From a checkpoint of a small mixture-of-experts model trained on Wikipedia.
Size: 12 layers, width 96, vocabulary 2048.
Experts: 4 picks a token, a sigmoid router, 64 empty slots to pick, a shared expert of 64 neurons.
Training: a variant of SOAP for the experts, 217M tokens.
Below are experts of layer 8 (counted from 0) of a mixture-of-experts language model. Rows are named gate (a neuron's input weights, with its number), up (a neuron's input weights, with its number), down (a neuron's output weights, with its number) and show model dimensions 0-95. Each number is 128 + 24 x the weight over its row's rms, rounded and kept within 0 to 255. Numbers have three digits each.
Before each expert's rows: "comes before" lists some tokens at least twice as common just after its tokens as in all text; "gets" lists some tokens that make up at least twice as much of what it gets as of all text. This comes from a sample of Wikipedia text that the model never trained on. Tokens count by the router's weight.

# expert 83
comes before: " the", " ", " a", " was", " his", " l"
gets: " and", " in", " or", " but", " &", " which"
gate0:141118126127079118134156114120171066133114133097142123116119139117120118090117151116119140116152133070123169093128103154118184152106122121151160163113128123117109130105101139111114106120135083146137122112133144077133140127180125175163113125141107159144151099091078160125144096129160118132
up0:147115131123136104117148125090136098110120068151117136132120142176136134123129105112150134136149167152118153147139176144144106124147145096151156115104141148141138128164088108126144087161126124120090084121118153128154160128127103091124120118160074053160161124166113124152091134130123108110
down0:123113162139150123129097160116115117116187121124115135128129147136096111134151176120128118097152106109111149127100118095119169138099158170118147110178121125097139099141132147079124128133141157161084164127083127104110135088104105154119132158103130121101096063143093100097143135144133152123
gate1:133107142136167090149139091122099109101163128130128091186130124130135139098135125100106127146116178168090089124149125144162105145159105118112123134162146130145166102186156145124108119142091137127109136165147111133129097160173118157143118168148129130114108151134115146126196130126137151138
up1:104149155112125141115112113163127125137094110139143106147108134122127158117165131155108161113135136132126105197117102120147130158142146105108192151144109125143163120102124101156140126169161104084162138123142112115149091123127101158158170123130134114124120112122100098134108170176165175163
down1:131120147125123142106161087110160127110144142135154120141151136148132093141105171129166090112153101121100140151155141114091095111111137170148152126128140163100168136110132131131150136120146151126108161161167132143117132125125116109113146084148146131186174126040126105107089116122136156128
gate2:114130134129137119169120103162146103112117126169137138103117158111106150140136104124154161109149110110161147159147180118126118113118149133118137139120136156083118102097109109132157159060114154150131146138141139146148125195130152146092132094125145171116122124112182110181094158142143119102
up2:132097086132111111120150129103075115130134097146142160112136153154100186176121118102117109140134151075131116140113131147122130134127128097165124097087151090135090091110152141163128085111127146101119125132125102120169069094136115130152129168161134116099134144129113165148156131157127152115
down2:147123114143123098175132156133135130109121171121139120108157142127140117097140159123187140148148115123121126104118153088139119114143132110107144127116144119138149124115152124107153096102114120118181149090142110117154082069164146109091167123149062132084135079103124164126133147150100157125
gate3:164128118088133143136124136104162092167113157142109100136136123171099142183150168093115090068097093127170141152089141130115159119128133121143144132099114139108116145115117127140094124117132167146144121101128152132123090163129098163153130111144158113127128115160123180137107141116134146180
up3:152107138136108135153122119137127127099160147140116103086117090154088101111116099119184102161107119167167122087182169111074109156134136138135179106162159115137108125120082124145116152155135125149085131135115101144130153163118124108119126151090127136087105120142115119117125144138113153155
down3:151127109109147161123175115068065100178137126112136160119112105138085147114121111140150136128156167173124156137138136124116124134122098093133102096136143134144121142131122093081112110138133112101149149158116106113146115123144181112109150133148143120127121089135064141131151137160167139154
gate4:146147141133195100094163114141131146130099148165110135111108112131106125106146109106098094154161110116112132126154097102102111154156102083181107140116131104152135152132140105118095125130121109156103110140112093152106106087121154119178075131080108114152153095112112144119117126131104119101
up4:174125114102152140092130207145151119117112118122134130128109125145161122085123121177116137142129123128147136114176084137118118138173119128122092139160142112131079103147095107133125135169134141161115084098131138149143141155109153119134089146114053138098146130142110147136150123165141131118
down4:118123121168150099131163109090118116119151153159103114132141115147118101141115083092108111099083123120101125127080090146143083143151099132088134117140139169116122109136121140069138134119092140117150137147127129153131115092121142074159119159125097128157105125095122145117109153100065101124
gate5:139127134113142129110091144170168131097099141099117167081081120141138147158181123128111148151096133135132098091069112098153123152145139068151114167159132157148127110149137106099107125149121113115091100135144138137111132156145126134159111171105150115141111087132136133130131094155101131109
up5:093165107165134123123095119145144093143088136150157126116150126116090122135090167124157088141126141130111122085125134125106118172148116155113182129088094097079145165142117123111137144180136093133107149101146078136135132095144110100115127104113169148123161143167123125144126113106103116128
down5:166146131090147121162153093173120105116121105133108119115139153107126132112163107161174148123091108151144124113133135138147105133150153159108098146072106130075143098084158121105147129153138080153106154115098134097081115132111161156117123161107115168126121113132141125129163120141139160093
gate6:171132121170128119114187115116137083119120111150129138162155127099160155132136100110127172180118130144123129189152101131138158139125188136157131148129146140097136164119137131148108141144075096112125094108123161141163120152152150114125123158095119107137139153141142094127107153172134121153
up6:063179115139152121123096124148111107148157128083169151126127143136099135152136123166129119117161122101151084106092072108092106125077132139094103125123122115155141132120113103130122141153138137134131146123134121120173145113127121122104131164189120165100124145159113165100159134112158146144
down6:093157155144148124177099121143127099110114154154108125100186136111124101051137097143124129160116142129079173151121081097143076099113110125156150143088150165121130115135114107156160149119125133137130138107100136122140135128117130122131111091114129102128144099186130126137114131153146146146

# expert 38
comes before: "a", "i", "h", "ar", "an", "ad"
gets: "h", "j", "ah", "a", "an", "aj"
gate0:137159098147147109120124138108100113170128162136131122135127141105149088172139086164091153121162110127114110141140101115120137113118128093113091144143142142110122107102116150150151149149165145113139154065165154139144152130155130104155153110173134038125154107146146135141129118154146143135
up0:168128157132185116132154138106128153118121082107123148086134132135123128131142153109111131131148169101113112088138148098144125130144171171139165113112123092111078194160122102135103092105138145147102114125083167137086088111126142140134148149095144124139145145120124109136123160096159134137
down0:159137146172130107159125122119111176107116113094114115120128110119108169111159137092154112128126108136086100114133091112173178103115125110089117120143116159141162117077097114119090137145135118099184121123111134143094095125168146166158129105103084138131149108106122125088131150129146144148
gate1:094097102111154120118120154143187178125134151125140131087094144132130168114159129111170109135128133120130120150142109147143146099066134079169115135129137140153152089107169137142165125096113103142106105102147124106132126105145105189099162129134122125129139106118097147154144103107143103097
up1:126094119172165152127102100114119144190105108134111133145136135132094118105097126101157137172138162132142116137096144095093125072101118136173116147130115128149107128105123101145155125126120130119086103136167132162139118104175130124116104128116180108104154122095164151088130120142116170154
down1:110117127123153086118158103136158159144121157150109140114129091112119123099141132118098126174150118123159107154140105092150130120151130136165090132127089079125135100133147104154100133109115166148191127136094137114154204119114141118079128141142156127140166140089133129137108121120127125078
gate2:096181146128138120102132126117125098095148172146168170141147144115130107147100121113121135102128138115151158133119154141178132106121111067147107137165134126118126104144110195131172144131103153133155159061156128124131123130184142124122104129115105083100136122149118134130151128114106152147
up2:139146130101138108110118173148134144127123097128076137127153129141143118120107111180138142140107122123116159139118126120106105163116122120167163123106138122154128142128140137132109119074115099135057114161092115127141108088109114099110144125095101178114096115146100133119179186128172146167
down2:152111122140133103103125156129113138181101081131112154148113096116108136128133162152122123136154127167074119139122088144142126117132183126150175097134103116132144152141079154131126109097105169108111124121079087126128093159140095153147163137102085137135143124140116117105122148122096108081
gate3:150109130106164121136138134124080132119126148148136135107134125112162123114103123158097075107117166149138134118122133095116131090122110115157067099135147131108120133112118144142092155125124148176142109135136155215121145137120148097138197133110103117132121109091140143137173138154117157160
up3:067125137115201142121129128100167124165124127084089061119120177141134162157142133132068141081130126106140109135136129106117086139124119131076147157146150170147138082132145131099108133149131133141121106117138115139125092138141127128116146144155116121133090116131145120130132152093133137125
down3:104126114102129134138133134061092136085127105147156093117128120109132136120105129145134125134183099113136107170120125120115116181130148115097136125112089140160154119185111138129117112167089158133125116117114132137156075165136092104185138134103159133151142155097147114129125107141172108121
gate4:136111160121128141127098142112106095103125182118090129152085168097143141149137143135199179136142152145125118136119164136116128141163121108120144120103114167104126104091156122162102160139149128131123120167125143114117107140141103116132149106152124096149078146111167108112148157130191146144
up4:177101119157121103120161131145135164120113129123183165151200111105118126117120093108114109140128129121142117150151152145133065109101101152147103107110121118151113134143141113138104132096143095154147152102108078109135091156129133117133071108093168123135112125153163115098122124143138103146
down4:129118137120117152140148161148110161140165108097126156105137132185138138140133123118115110122141100133158100105094071135137117114104150121164135105148108092098159159123141129143080170102125110154162148114180145125195099113141095105124164165109113135132156125128168115159144117108109137137
gate5:132112099164147116095159116170136165162123060108161143126115175146125149097110147146106127134149144153108122143161189124092134107107155105122141108157142099127145142116152094129119102135086148119152141132138129115144158115160103130098129155117122069142134138135149186118154141157120135114
up5:089098123121130117109137132125143163190119112124155142100139147117131107182061110165128132084153107148100120126081128117165138122173135123155112127124156147124128128077154160138148106123155082139102151112117145159115119138149131128135123163125132150147171161148124117149136126156139099180
down5:077139113073131106100131136124132179114112143088131121143073127140090129087127135154120117167118141085181116139124143105153132131177117092127123151169152158142140142150123121148161132113095109091163103112094104149114157144104106150121153103152115131131123171133139141089145121138118147114
gate6:153140160116128114124118154149152128078122143120123139121100146123115127103113109114083142133139131130111114121128122116101097157112134166107114135089046116104163130142156152097131138108131171128110147100142099095146123152178111128079166103128128168138141089150161119143165160098155099106
up6:130151109164183143110125107109104115130156171160148146157134078134117072097119100124133149114129101138119145120107149126148180133116133124162107149106139136154144103130104172163175171103126140149119123083123152111093096139078149141109137136133095106139130141077157126126120143121106128151
down6:159135124098141105172171115107122111161149108149131117130136080126130124170140154127159086106102156172107127119155139136172137163129074127120125159142131136109143115092114080168132117153151128098094098141135156173140137083107112135124109119147092111117135110111142102154114115118103078111

# expert 86
comes before: "el", "y", "al", "le", "ility", "in"
gets: "ab", "v", "av", "ob", "ib", "u"
gate0:120139177142116100137148108129086155123113127161067154123123141149130134192098135120102114127140168105136158110097145163151123175182166131119155169124138127145105136115137119142134129149151137092100162085146114135172132144142152098093118093138124143135098162100123130125123147165143128114
up0:158157073119121157153158066103186138138133118133091107137109168149141116107133131142118137136101129147120094124151160157152096165122164107122121141119134141171073132120144125145096123144123105141142112118127134121116188135116146073072129099134119133134131120099147138126151104116154109097
down0:168157142176108150123149150134132127128174112175154125144139127137117111066154127171117154130127132131124181150144157132146120142088087124148084117132140109120148116105129178142128150145143138118163149128081148120136128103136096138138128142131116151111149086146128067107119162149166114093
gate1:143139134109141146106125119130111083117070137124101140119135132124096145146128148116134157159171137120120128144170146105148112136168171127179137137139107130147134123155177114113118116137137162152159131142119102081109127084112114120102143108109129140130113061110168182112115097101103180118
up1:137151128093124092131099123131115120120124132111151090141120134141142128132162138188136088115174090136127119127108077130155126116179132160133149111145089108114146121179135182132146133151102088182131132133107161101137117135125104103125129176151090146089139083157125130156144118116125116155
down1:152141148125109096164092171170174124134137093142131107131082149160112101114167087091138115172128094097145156124109097150169124119146127119173112173118130087107100117168144159106134105095124104130131124164128147126105125102124124086146142115123142102121155152108157156100124143130126120130
gate2:113128146127169094156110164134115171144142158149137138124137153132097129161135163107119127121134125129109138125144118116112171136113129143153153176125079146111109120094157156130158100120118158168120154125154160114117146143094140145108113108133129105154215161110178154138117099167096127114
up2:129168124135146101144194152140142147125097103120142151126106135112106169156093068088132144111111107105111097114136132116157135155142143103125139146098156126097127080154150126150099120148113164111132072122146122144152126089093151129118104110132125158108085135160125074160131140109122103126
down2:114137117109089153154151102082110111127125104126121154121121117123118155099118053121119159134094124074106131116152141141139118137144122096120071177111116158093093150125101121192108125163122189117138155124128144112129139113097123132145127136138151121100104099122146111140113111092159142151
gate3:142154096167108179135092140089090164117149133130074138106135127154086125113154149141108128145165123152126098130103136107113159155138193123088132137157120123123116102097132099096122137137089110179122112098085144135099127133149116122097142110131153085138110164118111145137144143115114104107
up3:093118122119132127109109167115146167160100135217109103076131135156148102139114134146113116136147120120125106149105110121110099088118154128134148155152116140141109138106155116122147122144118102174109123102149173147148084154098170095115138107077150132099144137119126145125135116173145128094
down3:133179138176105133149107120177098159149133129095124124127158199096097142094154115153154110154128147161108109176096117143144125150111173112127121125156114056120118125093110104130141105089108085138122155118151141130122146138147101107119121139110107133118151119123107125146106131129089125115
gate4:083116135089137101112095130096131117135158161076128115090173164128149166113140167147124107142152138142139167110145124143097138132163101160091143104175087160096116137094135150145149119148127149120110120101121164133129148139131132165098127123139122142131130091118146189136095133110141119090
up4:144148143118143119161183093125121119153146147106131142111150139143124169183166132115118083170156114157138111105159118088153114114156119103132093114094094126118135151137149127115096121156111157134089083138155181134097155131127124132163125074107117178113142130126107110122135128093137110135
down4:180128099147113143098115133101146124176089133146133125117111109133103114116117149103148141142163145111116125124147058160125104137128123109126141080084148119129155114126104125130163131129161165103117126116122159127162084161152127146152091119165204125156112083155128131126107131097128144118
gate5:130161127098115127112108133071104123094165114126099151127104082116113124146138153145125127100143106111155179190147138096141102103145162148137136151114143144160118085146117141117131121120096118095120157143135159138113113120086153169134155141129185100085145129126134141115143123161112082098
up5:153164140132147161169139131140143114155121118139164076114091144112149125056185131179143097133114135144135119136097141151127127130144111097156126131110129145133124166123130091143167120088153113185143103097124122114125134132144128125112105082125086101136082146133094147126130115155122145158
down5:159155148085119137134116171128119159138148161113164144108110114143100115171153130101123115108110160194146130080117131171134127110122137083126099131138137130141133129131129164087144135142121126163165140108112200125127146166094118147082099140131123088135098132135126109107091127143146134156
gate6:115155169129102087161111105100154111139165132185095124204126135152106140125162154083141156123121135162157116169127166135103139134143139154154102142134121156147149140139093118114106146109120114190134088091143167131129131161129117138175149106133148113133154140129140118137125129118133139126
up6:153096125124128136079062124084094105115106095153161104107121127087117109162130134172124130110099103130083118147116135117128100110161144121155133115133152116108143144169104159094121138131171097134119089127149133120137104098076095088153155116108103162102120108113097126119130131129156129143
down6:079147156158147122117069106137150128134101113125109151114140163132132123097108096119143120142115112114132138109162118151123153133126134137145099125144126172088131098147114112109104135168156127143208161157138126127150125107114166167122136171149124140199139163138115094104108101147137134140

# expert 17
comes before: "ation", "ment", "ial", "a", "te", "ted"
gets: "it", "on", "er", "per", "et", " oper"
gate0:150149118147108184152132103085155133130132135108146105136137095155143111143126152111130153101113078144066133117120160110114127100155139156157145143176131126153144146143127120144144188101136091114098101102134127108162122137141109121090102175125119124109128121155172091140108071128138114136
up0:157133116120145095105137165152116080121173123157169151131111124160133123124101106091131116091133109107100133143157132129120119121161143161124103150133128114081098149152137147124138108105148095133091112148121093127121139150126114143069130163129166113092133075136118062160144146080131138114
down0:133133106112092120153155124120135171108101117121149150157164104142084098169116115080103149135165134114135092139110139083166135137110150137170141147172124131169095149140145177147135115126143081095114153077116140157133102133149124102131140101130117120121133110114093143112081149158105125131
gate1:136180144113115116098169141098143138086076173140128177107121144137166098181120161135155151181070128152120132121161125149139146123100149086115115115112160105144109148169127118143148129154112142131155143108103093111170130133115173106142116124120123103148120110132116134119114146135159130138
up1:130115119122158141146101079152076141098161132122126135162163113081147106088122093096106119151129131123125122109128126117137115129183108133153102117149125175062094127107099151109085108142145133137140129105117156115096104125078108146121127166148169136098107145104124152125123132081119132125
down1:154136153127126126145123114091122151108168125119089100153133119110123108123148131121103145117146155142081135105153109110112108122152117122129078144149082155119177140096132147090070142116126136113150131121147114147092111113107167140139136085145147158149118084162177123162095100181150130101
gate2:106173132131169132136137133133120106155169080127101103098080137189136153112132150129116099145152138136103139110120117165136134094122161140061070130155123145104107124152130122134105129142130152164108161158137091137137147128149140108135116075152140110132114149121182141130095107124110109116
up2:119106172157178109143133143134114102127123131138105116076126135160080160081140168093097100159096136134143079096146134120123115125077130106127158118103104130139136100165160102141118141126128133155127116159123087139107122115066123127145133091146115093121136158133105153086131139121107104116
down2:098119137148144129061119107110126160122119150135135123112127121131162152101127108129106119104142144159108106128122154102124093086108110100110065146146138137151124133092139131163106076106142112140119112143146091170121105117105163120061173129120120117120164155129105152162158111142080111127
gate3:142103100163124103170117112164176139127103154124117133190098166106111137145142108154155119140170171153136135151107101119143105129101151092124080163101104144163122126119104154115116114106126139128132126138121168086109139119141122183110081094124150123165122107126122157117104126151149109110
up3:105121144115088117129113084122112101102138091144105089127124139131154118107126104108091117141147149121141149106101122163172122145142070101121170103163089093147115140128139168145145087159133158093138156168127127114100128138117112100153126116109117140109119120067123124126118115159143132062
down3:166155130141101121140114126150143162119114134173120090090139096082115102139102099198107125171129134151094141098155130144113123168143121100098128132136121148109107125142135161099063129119102144116101134128135122082130112091109106152147150099123156149140135129119141118115099081125130177118
gate4:167168164142141132148099106114161140126177130096124132196113130119146099120130111150131130142158119126101165091104130128155100122107141137102096108125079144082110107175098116105151133152111129074133141125135133133147082131107124144154101115168175117155142146158110107117144135132134096120
up4:122156125147148149149130170122152140144110154104147149204136158092123152164123154132116166127157118148134116116150159159160117141085123113115094140171133135118145116157155115137124126114146200139128160095108099079100117105156141141119137104164119130134107109077123138115117151104121109104
down4:147165110159141139165169157116175105132115132149137097151132097126106102152127110124096146060156122103128104092148089110088101133141103140105117125147104103125117095119147117186095111143122096147082124127127155126139122137135078120162134125133161109179143109120140149117134114131132131174
gate5:098151145142146083166095137163170106093130123092111074119126134112123110146150133103128135080132123118114150109152140091110106124130082124136104124117129111107155121115152055120143141164139130137146129119115105136179137135120119183171099139156109108130141121126164107099114170099152150128
up5:143143162128159111122088123095178166129162116096164097155129124130112126160135117119119128084135166070110137171156149127103123140150132084101077131107121110151127138156109108118122122081144162114162127103129126131134152112127098137137112140171149093116114164127152089134125156091119102102
down5:118122141110141168137086165149095164158129100109097141111103142135098101120153110157140131120157137119104102104149092162151141184158143150142103100137138104074140099107102138163155094105153159154140135101123133094148107147128118100097114132122112109149129130111108117195132146100114101107
gate6:090183137131082140144138105128141101157144108146111122094154144143118145152135114137081151106161124103116108136128118105126118119134136117100112128112073114127105124168063085168117180106105149151130144096084152094154142132148120120114168099125101128158111121141116130118159134113159093146
up6:133067128065129133090094134151163128091100105099110162132109117113138154164140143131138114139128090125145135159137114144164126188128141098161139155116130149117160080109143161116116116113140121132159101148124126158115156142153123143111145110109119123165182104120097120121096158130115083109
down6:183106131123151087122182147159172095140179129070124129135155121150120111141097173142121145094094144144123118132120157105132143164125157138132137170113139142170084153112147166131126136132156136174136131122140166110108127138156153154135122120120146117105152100129119148126104154155170126150

# expert 7
comes before: "ia", "an", "ille", "i", "al", "a"
gets: " V", "v", "ov", " Mar", "av", "ev"
gate0:116177165072145112115104139114136137127099095104131114119113144090136140132138121112151125128117085121103126138119080125134131115127134094121107130098135120122098141198100157130111091104139068121173134144137051103125129121147092159127124105112152144098147157113118098159118123110126109146
up0:155097160136145082135094110135118153136091152135142126142101104095110113093151138130125141116120138156149136124108159117128171142139119085163135126156153102121174142139147126128124092117116109141169102117086184125160130128129130111103149142095160146127075114157127176160121132083121175098
down0:152139098140157095144134089136111135159175114129091123083144142109115089153088143136110147135134155171072133126093129136090148142116140136144157123118083095132135159139118169113103101111147179138126129150139114100147112122141152152155119089113126108090114086082136131143113155103098128107
gate1:138114144134134132145088092104120119145156094110085170112148105114127140116118126122057160078128137141154140158140086107142139143127143132104155101137119148107153125122114142122141133122094154128113128091112099113179134099150092115160078140135147129110133126144117177179127099087122128175
up1:134112110103128179133161169102126104128117157108110125168145123131143107105170125124114128121146125131127166127148138097119117098150076126132115096101149194150175110149129143179174127102120103122110109149129099155146132153178142145121143132122162127091110135156131078154085116108130144125
down1:096102140155092140132105132108146118122183112127078101157135112124144123108104127115137115080120089112104120168124105093080118126112152163152105114122100119117142120138142134132141154151121147120128131166161127199148127152140155126122103159131126122127104123156135190160170122135154126073
gate2:125082130116097151121106098141104133168156116165098112165120153173118139108125167136136111118108112118141151106179129135159111116176174138092120117144107133134110174149127150096142159105158145106109144133098125116115157120125090109121155131132065119127107111137134148156129192124140130092
up2:125086114114138132133114151173145136101140133137114097147113162110108140118107154168144144096118121125128129143137129118139105109104076139094123085149131149085117091129188138118125128106120128101150143095134126082183099092093104133101135152149139135138107147133141084117116197176135146132
down2:122151111154126152169097130155142146118122133113068135125104147142176108106144113152126137111088124096121130160114112097123115097162070150130109169164121131108123150114135130130125175143146085127162112123156111088158119136117114104113157149144104106130154142090164159133156159137130148185
gate3:152152127162143118115123139114123137132123109121110124164111107115119083125134110116138130112085121153141086112095105069111109092103180076157114123130107145141141154115136115130075122153146115096151115127114102142113128132149192109128144101105140141126146138147125162134150123165113044138
up3:113139102113120174097103147120075103163158157172093135127133167194116145121128129123126145136102129111099131143124120103179136086149114142121128095167139135187123107094143102147124143096162117146090125129133116112105148077110164153153128132095121125100139121124133121131090129135115130094
down3:097142118127127122113126111136129095115084100085057155114126120143120127165103118124110123166145159146130157110160127122099184139126096142120095121157153124144138119118127113095182175131170123124128143099146170152124103149143160145118100101073135142154134109124103128159109126102149108162
gate4:144116107149104141079089150118090152149129152116144092131082126143158148148142157101110111094124119131100094133161119130178144097127171158122145164167179134129123145130143160157137100128156154123132108126144105131134138150126190135155081113130152137145134096112178142142140092104121121139
up4:105136104133108152100099145114158122133116131109104112110136088136156112122213161087124130107124147094126099139156138082120140134141122175139128102106134147138149189098105089122155118139098113142142121131146168096126130146115172162092117106123097101123139158121153108172137125142153106134
down4:123128089125121099081139122111158177157085067174143139111150157144068138141111101149102149112144146137128100152157123103119089125110116146139130093181138168131120124126130129137134124131141144120101084133102148158108161125118108154151061158117110132133100113133122123118160107120116144121
gate5:171090123140108191115116139138135130139144140118133157124156126124123100090121132154132123138105185145116100087133120092117135078130148158155138141125127039099115098131112141121103110139117110128137138158151162123132144145178140101159147102110135154123075113107123137095108125154128104105
up5:139147131116120109105113121139130115109159081188093147113095120147119133134131149072102127126125127095132108126115138160165149161128152110112133161153151150133135136101094134113117175125143156114145114116106108122148093072161116133099063107127108174146145095143146130090133155176131148111
down5:128122149130132116127120134124109194112185163131144151120155126100123162158146136154121136076133127142130130141149147155141127111135105112156150142186119133155130127097130171144112116078154124151163158096163122150136111123123134092150152106140190123150128125108160111121120119194168131120
gate6:113124113132150143136098152089121135163125092140149096092141104146142153181152134137134103130153158149150146109158141090174133127153148112126142123124149123127173117150113175129134125114157157154096101166122148168082143124168086155118129167111090184106129121113172112130121143120139118112
up6:095147157125100134157148127093128132154178155145126134126143117094075140114074166156088129106126102117133162112089101133130099146124178131156156115185166136092165107151116107146127120141135112134127136111131150152105085145150107115150132146094129135123158108115144109181097120127147111128
down6:157164136119131141144149128126098115113131169078150097138124136096167084131098135115114155140131094108124133142150086151124139145158148111148157143125124122139095151115100080120118094134167118078126145100105150144163138109086126098150148156107154145127100126176084139146083132157099100136

# expert 56
comes before: "i", "ia", "g", "k", "a", "t"
gets: " Mar", "al", "ar", "ir", " Al", " Ar"
gate0:121079139137134102153083140086131099133121144115137147113139114137102129132111147137116100112149109138144164164147130119120182126120168110148118135088130150099121104136082124119115124137134159104146152119126132157108116154158158067147165128120189148119156138105164090096139093109122115186
up0:134138120150118131118172127121097121108117167154095136123114076126131123143140127100111120132101130131138128102143121136089152153150115157161108100133100097112088132147128157113133132087095136111147150094180170081127153086142117119156138103098118108200144149117161116127169133147079115133
down0:153171130132114095118134134147088182144148128160120131118134117138122119112126175105124134123100142104157157103131114097112124148096097137076102133148134159141170114201107067116130145128131131122162141117121079118133131078131176110165113155110105134154136144141155122100103136115111122148
gate1:119088112156139087110074104095154158129162179117123143147131111109171102118104139115142076179093109114119146162113124132162131096090155117134116105130105148105113160147141148111094156082098140160136156123104153142138095136138127150146100139111165118120125121124127110128082102125158114142
up1:136127131149106170123134114194094079107125151129143131141088138156103105140128125153168125109121036122121121127188092102114134132146100101111106140080138156126120155097110160108118127140070117157130123114110120105135161136152127134111149113139130126110110115126131098140153135112104133102
down1:131143158150134121151133121152170109101143168130155092106110120103092100109145139140124163166104163074158170132119112124089080112117153172119164143112135159147136113117110147144109114106144145143161186098135153140134140144147147140157117110161095149125124118142129101173109097129091106133
gate2:176110113103111131132119136146144136128192119055126117142104138105131146129110109087176119138167149138143112122150133141124141144123137107160145142131131095120127111162113169182148128096137122123130105119150092134096083113124104165132127139115113183085139173138102149102140110103157148112
up2:098127111105096082132143116121097119098118127162111128135143080139159128163137151105109145083142132111131112153157119141146131126158134131116111103132145108143147067147141107059137149106132125115086154067158099126150140146184136131108126139147143136116114146090158090149130170154104115120
down2:122085114133148099114122093094086104092175138171122145130114126153148159114138151130173111096104165094109117123148163104156123109081117135106116128172159117173090101156115147096145166101130136146153126129133102138131145121100130120113085135106087144137117140088117150133129132137165096114
gate3:144120173149122169143097125161133098107141131096145170118076126120124143150115131167085101115120122132134165124086118098130181120111113155141123138178086100097136107150115137124087148141122175131147149113095146168142137143143113105135098092109123164156104125098105111141093150152112119111
up3:184157117151120124156167139141157136101082114146086111148115137115119087137083096121139156142137164125150118118130121137102161116108112154102151132128149130156124109120125116074127153127107136137072138121084124139164146138118163097115139164122145096144158149174137153103172112174123110133
down3:129126142148124135117132152112124106098163130161154098109097146097145129108140144138140081175159090135097059107143077146157123071140112114142119156139120121132103139116085136112082128138088124088145096129123103147135109137135117098141094155118170121156139126149120134144163116142132084155
gate4:111121160136117168096097141129153166126099172114100136150139142134141116151144147150101139127181189130113134135130088139109105136134090144147129136135119162121181145148136116124131085159139176112059133125149110139123136099124102132096140138124155137138124154152119134114109136106181140071
up4:156118107119094088175151094132107094145144094123159116119163184132148115130153127123107104130160084161104129129175145137140079156127119106130132122119096136130125094136127093115185157162105127145131151095149140112144162111139116127095113082164122131090135153096100127108102127124127101119
down4:161102132136117106158103118115139158103113091133170151150105156151164133141120125133082095143139163144135099107136106146156112112088146110088121114159135145164160178129124131117142091093130105120109127119106147094150138097182065134151119099096137087136104130111152155100143129138135106145
gate5:183127075118097136152170131132173133095096156150108104129096114073105112160114150155125106132080134145127127131105101127085160155099133097143109120151138156121088120150116133136151136143093132155126132156128117093114139181102133118175114112123096132108123143105131161096095119118109142125
up5:154176108150150120156099131136121114163090116128140106091162111126129149173126116147098134135092110125148129094132104151131135165132094115099123111136166148091078142097144120109083139134121161147116127169157138131124114113130115134156100097096106134146178129182116145072106095125123099126
down5:112117128124097138178116092144148096124133103112120107136130113165120136117117119158117134142145087127095126131123097148141116096102127192108135151143128132144114178095142085076147141143142154132142117134103148116071141111128128130179162141138128174123119133076097089123154111094155155102
gate6:131105125129116110118105136150115143134104136145147124126104157136137102103140114107166090157122110102138139078118154085110181071113137152098137151144096112129126146095086121169100139108091162094132134097085130154133115162171152120140071132123120092126126106126136161125139120164162143100
up6:100090134118129130128124119153130151116149107132119171110121132158131106124078144105115115110144095123095127126107150108095137122168115127136096133148148146146109063111155114138192118139127096084107146166092145143078105138166134157173124173149120135126100152132123093121179132110142141146
down6:155146094127096115123112142124131122114130109138115063114126154140104145099142134132108132098101118115120180103077143098119122107142098109167168124159120137139187135117126075139117081151129143152099116180120137132141161166150108129145136063104113110142135143096151106136136142150117154122